Weights of a small mixture-of-experts language model, trained from scratch on English Wikipedia.
Size: 12 layers, width 256, vocabulary 32768, 132M parameters.
Experts: 32 experts in each of 12 layers, 576 tanh GELU neurons an expert, 1 pick a token.
Below are experts of layer 7 (counted from 0) of a mixture-of-experts language model. Rows are named router (the router's row for the expert), up (a neuron's input weights, with its number) and show model dimensions 0-255. Each number is 128 + 32 x the weight over its row's rms, rounded and kept within 0 to 255. Numbers have three digits each.
Before each expert's rows: "mostly gets" lists some tokens that are sent to it at least half of the time; "comes after" lists some tokens at least twice as common just before its tokens as in all text. This comes from a sample of Wikipedia text that the model never trained on. Tokens count by the router's weight.

# expert 19
mostly gets: "201", "202", "197", "196", "199", "198"
comes after: " ", " (", "–", " [", "===", "/"
router:179151129137175125175157162107176130126158140154136119132182121093142136140106126069090090138156156154134113122160047111179165171132103086110097146096143177123121101068081122167099126063135140139159104144067150124135147132158136137124090129093155137159166069107160113148085114082099151120121087148158081103100083094119150134174127132114118120185106138165108190131092086081140147141105102105085073084091082179106145168091107100127095090159141076202110167146116181157103105159180117102099157188048112108128070168153064118150143102145106193200119163108161138138157086148127114094095151117154109120114103148082056152073104136114136129072136143129121135110152093128161081094098106186144121059143134112117087071099101067154144152103155072112150133151113173108161136185137106
up1:102177114079117175069101153089139126175129086096128063119133150136131128130143130125146116171097166131108135069131069108180114159114141152123157102092098139177106105163136123140139137114142100086127151102145072181148118140099175169131056133101095188127113158100156145128128172129120154171112083086107115167098083107126172173149106082127196100185135165192165086089152131105144140164141147167132089253094148115130171167108122083065138133092127116159090094163117155099195163115161095154123105117102106153082106143161136116090116129129125121139072164056100055105132118115087110125102077160150094100178095134056111132161099115088183102099103141081094190128148167107121124095169141107135098154131121093084127059121125061189104118112134139130125110156083159098141152164155128
up2:114150083107095155220137143153082131112143132086179082121083098138176125103180119081108113087099108110134103161141085080075159128156078125138089098138072114127111177144117127152150101089215094127147187081167145086134100149139122103097119093131134157129198114110100132168082099134144135101093096160101084177138146056114144121120135093138115143121143134159129122117134155122106113122170230149115098097130167196113065161106166114119113127155125167102110157146142083147089155074149121152050142159139147141096116154134140165153048083130147139136165126165118141085121200123100088074133171112181112111102134120147130123093113210067133089107121130101131161179044158191123197052137131117137147120136137153155147107156163132185148188121152136115138123131118157172132090119110125
up3:174121130090139170122084149077126128148162108121104117141162132097197089196100120101100095052101125191116104118135130142086151177120113083101130110165179108117073107119141147128126172127061126126056106109121096119169126171120123082113118163118137203134053135094145157108112101107117133122150091088131078143146108101086139149106122071114100119141140169113095171181155116207120127160121199167147081158167152117097111096079145132115104151081129161102090166117150108172118161118184134130098140166126143082141134072114123086207080073119156035103094127149152110161122079110219155146095202078098101107147120168132109128115161148087143143094129138099120151176113100107114154107144057117150085151115137094092142138103138187132132115112149115125088106113107137122141075039104133
up4:136145103117118158113141103076147138182107073150083124094110135102149087121114169093153101117126143141137108170097107092085149174165171061193170166094092192124162114147114146179179128118138160116138150133153119181175132192118090116139092197106084090117102132084134174121201177113079057099132082119057099157087072159123163090092173109150122149117164123139108083135138164143146091082129141199083141144136136084142127134170156131175092167078140165111131117145112159141088115117158067114091115131129156069167126151135101165145110116107080175150100089140093151173111099145154131163140156100082087093081144155117177081135183090116099135169145132160085148046110137125098101085106073141145154118181161147165101096074101139136112134171144152161079090118120122188157157107119111
up5:074036125123085109088119156190129124142100116107132073136154142046145170185108169114109156148169114142116109118150152094144179123126158125121094121109174165065103124116187151114180153143140134066108086084153108185090143125125139147115152143159138120129138117119161090096161085107158085126155109142100165043180165127133107153128146094135114107137089135117138138110135104095129208187156114115139102096139163144161070048171158141127091136133181067107097141092091138131120082170157168150095079105094112126187145073103064107107089166111104159184187133141161136078160099120115156150109104110157084171082142112182129092100137120032135099117147210088147096132154182169133114127157171095171135137098110109158102125128197120130142111129130149160103158108170117109131165097142112
up6:107110149171138135147127123132109140178120118052071107098138125114146100127132102134106147074122093131115102070121160083174132164129138130144101143203116146103110120213122124179101153106171126114071093115071107158145156196123154186113159128142103136137124135141171106208131163032144065136070111138111083175056109076137177143142075092088123165097122115120174145117106135105136085173118150139108082091113166102083163116158168095164108153144094123118119216126135113159116131160124147146124126136095155154201145089150092072130106132075142159104118078150135105093096124076130119117185135062167133090079066073122167192120143147099123137057099077150114140135160130169123130164147162104100051146129128143108091133106097141109122152155133109170057147100114101123095157140159125
up7:162156177145117134132056116136088140144104085133069145141089078105074150109145144135144169156129112176140143136136106150101117117066112134110133149105157065200098194139115092151133150156144091084164185164106164190091136157156118143146110192161124141076137160128175122114114122115107108181170166135080172113120159132105109193091122128104138115199170162157142106167119110123142104109115085043101088127145149091156117132073127135134087155141119156167095099081160134038158083140139139145148107138153184142126221065075158088123102182109137141124137153107170116205099130147171119138152118127201073166128150181133128108138143159143125073162146098080088128074116110081116135179098120166177137073167148168125159109118114086106126169127099165134121124120086135119138082076154116
up8:134152077151108133149136130119110146113078092094148101136130174105143122110079187164077126084126126190066140142156082120124129101133140148142137165131177192141183139149136096121159140139146150130144082134155123102151185127135078125085140129085225139120174201204181148162142126119128056092107116096100169188124145087148115165125145138149182060051113154115217127139108108159182119097094151151157154143097137099091123135172158091140097135155106071146114139122115118130124100182135170066117107123054167118091149171184131124119158146155139101067112110087111156115134136149172090066077064145124120111149116184151062147133099182141129062134145115105130160143096075127145094153152104135117181134115080114158121153127160114104150158082065169142111137132087114089107141094111166
up9:134132165139146133190146165138171153092098059094164147199122157146153122140119101097099155085169106162131149091118102152094141159127177238102105149120128161144122127141124131153123188155158121016134134168094125121170070150137186075127123128085133075111093115183068122141130099128101100153168141155121128160116142159123174144163094109129107160101173098119109098127152165110146155037088132064142206115135194118148141077091156149137070183129077166128118115160134159069183112110157092103115155164176156135180180083135159101144135114153160079124104103173125117115126112119141164127155097136137124095148096115116181124118105136148097117127083110175125073128120155096210086103125101148123119137152173118175146096114171131141164126164133159122118145134089170180166155204139106
up10:078146128110189132106174117180111082098143143115133146130134188117139069149151159144125091148109122116150140096067128113163127163140162120078115119096097087181103108127129101154131087158090129138142164092143161119137131166167111100088081052122137063162156173078094149134063145166114138163147146147147160077136135117116043163137145130033153140096080106128132070120138186145111159102154067095029112149135174127091149125205130154094102119198181150133101114113137099100074146139078122115137102122089125128088129095105182143104097114123092133123126171071136106159132164101145101146151122110154125141109138163124122128168183109155166143123145099103117079180131104180069090112121147118148087049119145184152149164137130154120138145121144169183071152201090145139101094121052150
up11:106142182130118150095204107097153132123161119138101138148111119121146130175164120089083131151104155134096108142131153156067080142154151139128157176104100088114117167115142140127171128151158145045086160202141118129083169154139102076128153109105108148082154117133137143093134151123135108123115117163135103100160121178052151152149168161159110159104106177176160100095123177105146117165119159148107135049134153190095086120157171127148174131216131147105137163117054104132174163147157148099161112097131155165074175123092119138113175183130142081107139133152089149093138126122115144206103097093171174139149156151100144149098128119134113150164143138154073112152104098157126159139121086124145142076134157149117101153068152068207114143104110105125117132000129145087095086108125216
up12:175053201118130121125132094153102127128159098090096110129109157130131128085166130159068167170097111151144130079152137057185088098142101119101193116104039104115115123138100146113152167115076170087117179122195132131188077101125093132147136118132159129146124135202129134138142116108083108124162174096126127157080152148113158164173155107085140115114145137087118130059139169130071160105076079172155113145208175125189179123066099090128079111067100113149114135117087164110090108165121182139083148151088099102183174091129128109125072134170153081112129107137110101091142134144099070129129106156092117113109085167118090174148184132157127200100098168149099168112123104140135145119126115140205097118110132102108177150084132182151098154128162156155162077117131151131160161123147149
up13:103129103067130181145154136090126157139150150185150129120128101159092079154165136095161175137091116098174159089101160088122135142152116158030069089134101124145190161179162173126111128128190088097130137151110126094097074103130140120172066091129147085127168162121143127151170094113112113129095132128129155100157123180129066106126145155133134125124075108129080096076102108155117087106090133141098120095107082106099177134172108102129158110087131158119141159155108138084058169086142124123129093107140168086152047089145092078105125174112114099103119157163138076146113103108103111098103141110083149146175118140119149178111139073129076127128133138105188124172165163105051101139140123202108134064121151116151111095169100153099133113135123030141043108082148063087101073140106102
up14:091084098131139124098149123172139132103182123142108040144152143151090094174152153151125155037113072105122145171103128159098112096103083104179082149063115113160154089091097102196122120058108085057141136118130157171112131153092167117107109156131154106122135159141114104129103112199113116120139108119083150085133122089139072115181157151155080157164159087139117116118128114086111163198111158139147089110128133175064139121163140100141104138094085164106096162097139162124130113091128124144112113150073185112080136077085152117093146119106145124068104130115082149107094071154113116128120129086121120121154194124112059100123106042066147082148194141117162123153170097079114182135101120156122150101179085160204146171143128083106147106175092158145079073146162130103122168117133114
up15:196167146151091119062161166137181144151132112138143066056118131103098112169159112124107175170181138131124150105189118188136091171097073121072077134141144111065131097104197141064059148111129164091127096100153132158125114091146154165140098106129099164164102066151101067125097168141094095155121121099133108091096153135150094158076208102113134151116136122085115143071210085150079152127109100114068100147102147169113087146124147130103128143154104145096117168119133116155157121161122142181067137162067089096129192128232138078073131141143122150131131133122144106157081133156150133152159188125122147098086190151090156142121093110141099145150111090104159129124163157204115140132174126162108112121124105113133140088114107156204132134191086122108157134130140114146124143095100122
up16:131156126066092090104136123084080134129097133207132150117091131129102122169083157063179127128168182137193103179108105107136123138129166162146144110119078081123089173189139165127098148145135083164133089137126122134169115176110085125128122124159105109146124115180109148099128128115071098134149095182150080149137093093137178153086065106157067114118139166126112115130142146101132114114130134131067126097179058119126070131136106172143180128107155131181103122132120116161097175110166163138157112165183123143150149130090094129142184160150147174113156167188187141132213096161156092184135120104069113053163151093084050125090118079141113144077110065178082153175153097090112111073135141161082190128166110134095099116115149124166122129135135155094144094163101126103098145159097179
up17:127126160096069130159192124128170126150100040070122140108132092091085184137159133127078111119081114152092164134192163072150140139130106115135023085084164132119105179108150108189141160153107152112062082199149089151117102135140107138123123133151154118141082132199151157142141119155160125165101073122132095104059178172142134133149169103122138114128108145136185137069119124132115147089146161176116119093162136129114129085145205052095092158127124112103066134136196062163145139138146102129142115103136101164121134168113159085118062143110116192118140081173157143098099100157190098173157149119174145110135149107142148104121100137122121197133106119156099152105123099148125132102101085094088090132191123157176121086091134115113139151134185148123169167122065144115108162104155076
up18:104149144167103162115128115117093129095141148116103155144096129189155139090172161134170122134157131121180086162092164102153100121085105170159108152142112173117148069094137125060127089137170069105131164206142122104120097122075150068100129116101088132182142097092104135142111175111068108113139109100064154128110133143129101068113104122143143138162136124103118037140146144144103119075107103167128152151078088122113126107103104100070066093075129164137112180103077150083117105140158154138135084099125090136165135129162169144100107042109150121143140161166163142142159185129080115114165161041138094076086113044163166105094067128125113154112165128143145096083149118121099106096121206102113129101157120121174159128128131088146171218184136077162102139111176098122120124094076102
up19:104103074140117106144148107131130069058078117135092086138149157124173141130123104077101104056118093152135168106124130097170109123183148075134157112149096143125081156175183174171078165156072132101114141126184121127160143126067074154097082130106154087146107119151114119168101062113156116164122173103129135105147116157102099100116130069153086118164124148119164155097140132095094117154075109118111123093181186175152145151156142103070124066103171082151146133081147124105128104179152123156081139140079158084065094117103103133106163140120119085108109126065112071149122131142170048141119174138113125118120091150102173107093169100097138058099213076150104163120082179147162104093105119123123176121107117178098101172125089060087120113156126087185074117184112153133123147110133120
up20:110135211168150115136154107166096038146102136180179146138107139101114121075143122111124179117143215187122151074156168172096137135126065111168146109090134158092133165173040052166157205138145108145110151069126151131161093078168053098141118101076134153104115117162107143098161075136107107118141128100109115145081101094103140139132194101150121085107103132114115163128112115100139167119152135142199159192122138163106105175125169113067131146128158120092058090122180090114099085135079121147110121121240130138150148101157105117111166138114190123094166169115069154179097154133121165092126132143123177142142137098096115112095163049133148133159115117148113143084138140141125147109107108094132078098123149117097099080139092145132139142109145111145120141121199163146133152141150119
up21:068181058129074152140173150170127126076094110100064120159195147091139070127218138135132113090043133167144089149096171141116161086095149129174118146109093120088155134115084184071150110130059101123114170159122145160094145115137129146119129167124152096131119092118110141180162106093075122097151117169147193117164140116179125139110191175166159145106139167150134123128118136129137122141138033119099145132139146111126167126129133134107170119161124124095180187159102086110177128165077112092125101144207164142132075155118076114154114102078145172109154074202143087112112151109111089109115148152132097151075133124135083117139167128142195131117138171192122154158101160098117134144132166122144168197110124101127161183096127137059092171149123124173141090148161109087154101141118104
up22:106129203136121160125157070123106144137113081144129137185135099046123114090138146148148131171100151123106143106132118148156135135149142114183070113130165162107118175111127098117174205119112089086162162141182174133166139139144115139125132174137117122138127151136165109080134070092124162116132108149154141126142086122092136205119117115170095092138122101102060130062167170108130185086119135114153135071102121142139117148096123109167073115190133161177120135112128148132240119086159162177156119171120146132173145093119174161114128112161131105127097190168109091118114130104118091106120132117129195180135132189145095127078099121131116026133136072185068149082117126105112119142064128130091218128090166098112120094058098141085131141172189098079133139117108088183129143113150136
up23:143114117163154094119136114061069126136135081113082145153147121129106121145121124151108137129083103165082130202123158124113159131141098089163166115174158120123121145068090133110120152123134059161174136126186105170138158139041138110172140112074153136125149117077136124159129120080106132173111097148061078138126124153062185134127179084089126093185082144105092117066222155129174129167138145096089086092212043121110148131110183107102137149099121189151158151083124122101162096134119133139128107168161144119154113138119127118128137195163098147124086141131093107147118145134129136103152106170155181098131142073156098124072148089142140098165073194076142139094180132118158151172143176141058121138147180114083082080082114102130107096123113169092139182167096104105157114092110098
up24:120199121105109160172167147155176156099195197155068132157163151125112153140141144133102098138208148129122246122100134137125019125155160097194121101166105130119068163149119142104082149141161160152160137160181124102109153112117042179162069130146120098094130139083126166132102082128093104152102150078132122073121159143136088085118152152097163086170117084138131087100108112152167162140162103182168138107130096162146140160119155138139226099089150153125120137167105089134110141200113141099114123125099133176183136149098110107117124172163153111088098154143157092091114111137113139091126159135098187153134117088119131127102107114096150111070123120175114154167128178122105168144116165095130137121119110100138077147198095101137132102109160187111123110151126057088093148163152104
up25:152158077153103139139140129143136155191092174096086101098117131132151134114117149096129089138154106139169202115110072114133169144084141109121149088133109133156127051124121140156107167105161158130107109131092146125146117158079116132149097118111158076112089109146111142142102134146051055116100166163195165168165202102196115107081137126159142129094154127084158109120196182185148200093113166172135127086096096105085160116106083162123121159115136144163079186155121084178164137130106113142171114113092158106127093084128150133102120158144108135170147084099097118126081140103134167111143175153127152146115183168144118079132195160115088145091208156133111132148127171150128075136071116050082118141172119177129215097085118060090100177151148128149112075134143105123123088095098148
up26:089081130138167158152119140056112131113137067118105116100166106162128146100112086127157085095115123170106182134063095164118181101118048071086128115087124128178109161089071062116099097108126141075088119037123112142134151164103168126168046169148131161086116114109072173136163091183144133143120101129115063096137166151131171141108144101139132114151132131098062187153095183166165081190158144082083154160149070186105100168152142149111113127150095128123121150085111118135105092134127182119171114091155149105100110086154092139138146147139173164147163107102132065147120165060132162196164125170087079126128178122171122152131122096123100141162145124083109165129121125098120120120087132124161119100095115106132113191150107160083106060142094109131104121075117132133099128064152140
up27:134109126125127165152143136103151147101158138115039116154151172121123122113143134106077146103119077184115140113102134143114102176125192147129219107120144108165120141207119142160140208121146150119109137119115087099122158132129171129126129157056170127137180102043082161141122168127148137120085117172090152161117166144117051160121144072118118119154122137136119064062075109148137195085156147122103117159154155117136161087174136154102079070178121143148153168102175108098097098158074090165094111140180135153138146138168190075161163157110151102168160197131146134134153104131139116128136120172131145125118179111152121132133146140116078173130122136093063191100127145159104165107171069079144152120148110125217154191142068145135104147135187100111135142170104135204125151105156104
up28:057111139151035139194164166132132110151155108147101073138083136122131152132115145126117144110145122123092109095089084188135136056124153088138133155089076136089087144105176109188145139150123158161126120146158170139170171189079124158209107149117187088135139133072095139114138132181082096116118158114125088101098110170145095133106110130156152136190077104112102139112136166108096128131126088198183098122056152152160131155129048107116158140114162099107128103156134148111183126112107137133084084143104123162148112107158213161148120147134113120131134210149144098083160161119115134144153102178100145110104062114136154137133088094140115157107119106095142151134151146153110162032185094169167091070126208114087160178110159151141140118158156130113127145114085117054089093122100138
up29:126107134118107115140141095133093085140177158123140099182136126031089107169114120112170128137131110084079106087125118156086109173143088064129128121095159107152147094121109198120070091122183103111128185056104117165130154121088108152101125112145198170101122100101089093122109138130124140198146102117146103176140136134164143129161158065151090094162156114146073115111087131143105148136109153126138176169055112182159139133101190133172101144156141170116100173087081172138121076074175154114121151154170155157154117036112163119173155145142052120145147123159153105157103138133061162121124159110132157137128168139139123176120166145032148130057118081064145159153120149096112095095161145177130134126123146158100173163162109175075132144107089159152143121103153090140173145158154176
up30:117094139191123130192156122165109129142092084155096179137187118115086124109158110167134107132148089173126184159147137192103120151137112112193118063149177133153120095100154112145117083145181127133146175059195121124115140136163077171157168133098145133078135189166132162038117114095181161143117109191119107094132102160147078144117075143113089087091126142106124092118173099163129143089124123113077158133100186091101193139090094117083097126116154156113195089116114139167116119141071120096147099191056162161142117136110103139151133166146129111158116066087132057130099090158172067144128135131082178099146121156122127113144172167113179109090108179135164180153142127140071129139137084177140079170105139106143100085110114103141127136143149147102158095129102174147125167142155199
up31:182116144131125068104114177110104129116123163130165191178151110133131088103141123136150166101141120135066116074190099070123110127106109126020146120150129133099155124156094156191120115096126135142144176169138138101136116114079110114088078155079119130112153074120123139127168165133127140115118079084087232141129058157122167094176178091143136095142132134122161048149092156120120128168093184043101086163105134191172136102114109094170157171123103128132100129122098091121165160097146091150129112135164139169123084163131086056058200113187179123107092170129098129088138113133172130114148114120154135091155100147126119154094180121107162066098089093158079090125134089158167189142132104132104114124111139111137149119171128125168137134119105168130069093118083097123147151151113074
up32:170114070078113058148127126157164134126130158106111127118216096122151154075111182151142154143130113136139142031148120085118142088118075152143141112160059108138117161171085090142117078147150193106136092102132179067125108149115113099069096064147049131088095180161120066103133086156148131115135136165107110149137153089115135128116165129087136092129094124164197095148138186129104122115135108113117180117144131130090162145100136132098176089135124053183111141134093076151111101155136083142152177101129126156094123120153165088132144113137113125188105191135142126134108159118120036102181122145138076137151155101146160169193163069099118125170126175113180126130111155143140134089152143120097181159152134126163105123114126089182113131144096204146109114124098109142122155027129176
up33:139111151109127107171144185081121085103155164081113097131144165178148078143220112117138140093145113171106145085169110121110133117100076143135097130128157187226125110140132082091154144117088138097111058147115089155121158139118092058119160122137111106090141118113209162115162139170141085131150078118110159144142135080122151067112179157143123105099157159123074145135117122129146109108097152067150148087160126128051139121145185168133120116103168128135166151159092131136143131112140141142110110167112167153122114183093123103151148115130118134102145172199112098038131036141101111125113183112136114099071156090055067140116123128124183131208124099064114120092163122150152113133101125118165092135156107103141167151135110131098158169196131186094100193087152116185140159165107153
up34:132130128034116122118124197119143125143168143091171084130085120144149091160152137123153177163165168080090104110099154117086189096129125179141094179132159159096108090105212155154166177144135140115128121113132084136129129089105104128224115130133110137172077130164076154158136138079075103150123113133161128196169117184099150073107133167118055135168115116143168116154121126107149173146135157131112157134111118152097082112066130127162129137071116140126131144154107189066119104108133150093146136116168148129123081047158156124108103190128159083134130184165129121165139151145093131139088161122087085113074085183160185126126095159121107100112132193095096150113128140160158181112142156133115097166135123214139116148159094141142200071143094077107074157097126096114075114174121118
up35:118178131219186149150156133106126118088138145105111130111097104092217152152152123141149124151156143138181140150141113114130209085121141126133112135121160103104093119135107105112053142143170106136133148078110194065101108187178143074147083133028090165109074138076126063146131134141129098087150146103115159137136140175136111106107100095152155135107110080143087173145077135137133092093053113125084099129122119157121126031112108131155097167148099130146072088123134099129160159137146103130105070117142078086100127179122096113090136129111193144102130167131105128095177187103098159116095164136111140115123148124139087152148142140140118121075111050126115103129150149085173127093127106173121097141201112110065121123144128148070117088164166117155119043055094131122174128152165120
up36:159124184136135147141079149149128164147112104153158091058130084093145092127158147135064127141121094138190108039057159173115195097138089124165089102102041117113145134081153188135104124090120166122159113172130173112098090160143147130103108145128146107109104118051097107128050214121108111150157104115118147082140141104126118124049127170143162148140170071140111092167167137125123118102098129132101201136103102154097084118061142156097178181122071121150081126107156170151168104079198151120125119147124132118100152076126163132092174100088130121085219114131098127101095133150159150124140156163140107112123176162137126134117191103129118145097135162097102097090161135168099129137140195126132125154159135104082125089153107122149128123140083111123148118114187179099170059107115095
up37:134203159149145148126143116112122142087088099124154144161208131118127091131117142083158161094144130119081147132068137106173129158103091132084150102156192195148168100134142103142087153086074155174126133139132100117141154100158064119151130120104110109101125110104099058103129112107122139141110117096098192178088107073133145082153167129094126097120116153124136075138103137126128097137142096115108101147135143148081132064176153086119165200137138174088141131105181132154159087085161124153157102170151111157145116166156138184085175114146135118113111088133160135156140196108141054158160169102098086100088082172141124134109114171068140164155125100120127111159086089132137148074044172126125130147117091131198127106081162092080182132195108100130073172133104131116167189164091220
up38:122168143131143153086098168139100134181100075115140190163142121169149208179075137129117161143129099111130192126096094137149128149156130140123121143140095057136114087099159134121167172136183129106125132135118095099148126179114142164173177099106112206099075156113136101106095140118173118136129119107138145144098062159072181122164106121161105089121125107097133102101096151129093160150139164192064200134107176094129138159126172169151113116076134084080085169049165124174147126119127146115134139086142175107173176090144114092125118164145146122109158136104113122116129159048086126076068108099174174126171136068138097094054178167101159116084061190115103140109164132165139141091157109122155155086101095176103144117118145115178094085102112106145117087142141090106190093096114103
up39:145089135116065151107128130044131098113158129152159119131126167155189141128093167176084106130066184110127123170100157179098186147112127091081109148098098106111183126118077133159134154163109122115161114122156130191171155129138069127169088104114115129115114196176111102104130116166083140109157147105129118114110158120130166119100095157151110088138083119136106111154118090108157139150090134082146125113196120123191149112088158102113061171148128093173070145097130135111131122149139151150115095087151115116049116174152155072139090130104195119170157120132138127096076128154164114084085109121073113118118086050110185090078143056085159070140163118183141106128106198138189069126173173126113096148088164089078093149099152090106170094068100122136118081072112135124097131104128130
up40:111114134137145119159141107126149197137068097168158135128131180171145134136095136199090104180132145138120068142085138138093102166157182056135101113118160128045173148147113163127147150164135146134110133119153106181069131174123175137120188151168066183172144134127131110112128169079127173123098130133127104133130152100135123195077123169155148137101088134164180105148169078131172155084117119157107132167131139113103173065170132127136110201105168120090157115125115121121110162152149132117148164082099121155132167183066209117115123112117169088103140146133136120108142158134093074110047132083119166158117145106149144114093167112111133101107137115145150080175121135099179121141087216136124146180144110108187120066151129106080141101137159122022055081136150136109167117105104083
up41:108089123084122138085118180140141173150148119106109123147108164113107067124131175141106181077103121090138095106155083109130188080111124135167100137150099136067192033129190088079105128162104101126165136127113070126135077142091068082188122161096139121132109077167089128104135113120179098156113082156132083198101139091153125132117142146141154125154161115090125150150184100079152209143166109065143120121126156131126128124129086092120145176153145123139131170097159114126110123149075132121106095187151117139155132158044173127124138158120158149107154124140077078110194069142099097143148100120127167106151164157111037119084202113190126151111114109144124125112099064105108184157132161105106129076107133119112157125101180134115132104105143113124182185151045153162104173161141134
up42:176070133153138072134145091175133131151080085106125171142124156183194153101174151148203119059100139179132144177129143139080128128164086125084099140104111150075096089027184150132155128113151173127140139114127108095134099097161091148123123101073158115099128138119107147115128137070090155113134048079110125124098152098099168108161132109130095132133154135107140121160196138128105083095118213164110064161124148176134159055185138129100150129094137117113158138169139134136151115112115077158135144174160163123176119107090134077115159063094099134080149141098120120129082094105179110151167135124097167192131157148106089090117131111093169112138164118190074158105093156107103131130181164085112116097155098169144118166130184177127171179131178158156181085143129138152113100151115176
up43:159140164088169152171054099094192149096071149150123119115097187120098184095131181137125109136137096128109169120123068095082149144141125110151154107145136138189128119133153112099129114163190121132150133132155121075143125157112134108179181109129197227117125110161121085185096127078120175125150128115175152107101212132140124092052156091123109115099132121172073103105113134188075104144115102151129092119132164169105184114126144116098120143170139148097150111164166162089062162141135093127131139145138096185149060134105173168079177158168132140113151130083131157131051124125107127097100079137134171134078189188153192146102147164203135123124141097086147145164189128131131131104117181193146088103101147147138092067132138154129107164133129128149109101092076132157123118091106140
up44:160174134165153117165079133101147153099120133180158156097132113089096079153115138094135134158138103130102168098152094097096187109144122136143066149137104154038101115073191123156061105120158102110143124141107142151091128124142150073174149175093154153144128155105063053128134141106105156175214095142167159094115186219159145120055117123116109147072185111122145105168124128205134143133087126166124102145141140048115120173098165142146186118107098062117096172158095114164146150111137135168139160141140144166136137116107101227097152108116118156146138139163108190068142166117103160140126133088143045087094119111114085166075162122124117107149100152148134094179168118124113102160103130110166141136186102163115150134124167134124099170108132086114168131102095112087108112116127183
up45:193063132039084122149091120135107136153119147125177171114163120095124160160136153137156162138173167167126108124143172104175098120113117100142176058185114103112168101121094140165139187090186163159122087140127072089141128118113087147099189092164124184231197146123169089139117117131108159183114092169107137219105085204134125141154156144132146097128122117149128100175119115128103141085137073142135145133107151181114148127114119143116116105135145131159155141104120136178128163127127082172084173148105110128099161135135082114061130170210140162132186140111154144101163114097121104151158115130155125110096137111145149138151073128079137138145097089155143162093160147121132157164111102152062140095152200131170126112134173226076125179186115104142126160091098086120108112125121153
up46:152089175078110128097148141132108126151118126080148115043127172118105169104116159167171120087137102198054163108100077165188175171132110131125111127116084190135172110113119125168112098129179109132147137152152146131173109118154143148098103084178129116126140082121073100147106137103140194116102136067109119148053153125048114118096204119185090134126125149153111102131114157130117080142180134177100110146138121074130117091077124127066159186148142113150102135090153116100115167106190175122102147160183178101115107149056135163051142119097110157102126179058132119124093159167159086154118064123108235093139126148104122143125156132146130110070162110173101142096151103145109137112123188139117133163176139111116109166122109180113162122130121148115111122114124118117076178126059112
up47:134151091127090119165169139124111159102079130125105144157109113131171062119129147121102114173072096164178103120156139111069153159144178156134106127102093157156169009070128139089112144120108152074074141106124138107077129133137108168109097199133106147094147116162118172097152084181130169129128111188175120176110174125151151129107189199128087150150146069140092084089122112161121110091111148132132092191199066135117098148145121129099113084111158138122088162110066105197168109170122108166185072097098137097138094152162123122092095152151094116090140115179067115154118181117149150155152140114137109143047118113160173161190147147065153100103069111141098139118152159169148182144100168123144137169129131090114135196153161135156135159144104109140100130077135119100124120130130075
up48:084122066144154060136094131162170077113120186165162150168112163184205116154102132086119157151142127154127162060129092118151062122086131154118161141146151129150080125109162115110152152121079091160179127088135127118123123108093116074139129074139130175159099182108106172093090111138111064145200138114101109124113084145108087122109134070100169149167132071114115105170134101164146109121119215102127119114145134209109173157124147175164173114082096143079076071202110086121161131106124149094136122132145148145099126048126132126150093088107148085089152133154110131098170141171133051083072119140109116102143154092134115095096118126114116115153165118068137137204158092130122061123143170133107143146160151137098177152061157147125113117129144065140091112088133141152161143127133196
up49:148134140138045101125103127083127142171086126147092104162091159108140124126116117169129098071088107108051087055108083070089129076157094128184142158125092157145096087133133134138172077128166068160098119157152202119105120118130104095168142120088168071113165158206100110136178140090182087135129063142113082165138120089121104184114099154123151108173172153097148114114194105083071146067136106153129142115083138176114132117133101109097084145095108155140153077113101180125069155194125117149152115087125104165125123173166101145143126154152143130162159143131102106139182130084148166129122142083204168112088127179101096108082094074184114107117115143103079088167124140092113124095166132149170125105109103098213161140134098122139162111117126094152121112158138166149140099191119146
up50:104131135105106160120088133122156097158200110167136110143143157151105167141145160152089160156060112157120118161174123166073142156124106102093114128094104152106165149100095116115123163090124152078140186157135101132121127110151142068133110140161171227108088118073118137136038105173161146150140138099117060155141145128129084153142099092188108143210189183127157137106155151139088208141100064080085137136113111154058114123144163106094089106120103143103120105138153130070089123142146149131057057109098124166113104129093154097135159171132112196141104124137105169129051123112093167096104139148066142177108115150131148163117169109107101110116137106130101114143132131106095178119061164172116096079157083100153140106209169067102172117143133150117140123087152176135143126188138124
up51:124176099097110122109162118159104103165116075125146159123180158042143108106120139125097096169114120124104134144123089108085116169131106147109173086138098154135122174165132123137153112152123158164101080142129147140145123087070131129125100121172119124109069062109102182115139094196098114129119095177094142090158192105105152182118100137156163059180158067149115101092198146145093179143122103098144093125112160100044196111167136110183137131141145130160170133131172140168139138089146194167146143155125100161141152077080156163110107146123137148138108157146081142131156140136179080069118150108144116103132192159172122109130098073134117111088087108150119182201086078131120148203077133092045094076103072141152133179182128091086144115140145137129158097158116112106184095130153138
up52:138105141099085141061075155051107107155113067103205154136163170173158112116100109092185151076144128161108163152064143112115125117100102113102081094101102119166111101107139110079071074131115089130087122095133105110171140115161120110107133120149140130089164141145105160141119137202126074138143141198128118152143114158094131069106196111127084141145185140160086106145128114129139120148103109203155099085115178169150145149123080146128143086166134090115116162156111166188148141122125086162111136158043106189124136095201163107084180140137093086100080111098051114140115108090119150136086125155102147119172137138193113137124154020126139140090086138158114137109111150075146189141137117089082120126152126135112148104144113080155076094146094155157138109151148086085149138070148153
up53:071111115175106143096087088109146136130127133143118124164065167128169131144103118148133129153151072124145150118148146093149150132161106154161124123139122103125113087176115093156072113139181134096099070132177114116172144171228141073162100082099117135123080122142092101121133112098157138143123078178121146186154117111116103107191078178143181082113154079185151165134114171012149093139130124087158121085099187100125143123204093071156150107089090093104074185127110109157105151083137151097134071110129136119128082164088151157068129070175111116153132109084180173148172189104146132128124109156088146140139138127097096116055140102130128075108133148102138191098116075166157135116167092100098134114132151085153128143110111139148112126108164170072100135163088090154112153097163181
up54:113114129181151135182122108069091084119093103139141099176145153061104127183132140094157136156173104097128135113109159146181096143123170142091111182136146127122110149079113165164119113093101112077086090056108104148094132094113099177130158159106104128131169143078171148140143093106101133112138147160185154137105139153119111107138124120129148152124139114149144193113111071105125123081073223120108113080125118172097138153112216127178086138174088105147138147041078184116141114116144094117133056167111118144116145137119070110104114113167133119175152144159085108111091171093139134170105137086150178167098151128144111144064120167080112152092109140168100100132089047136107156123123152131096159081133126134179132165091119119069136077117176029107117106087122172102101166125062180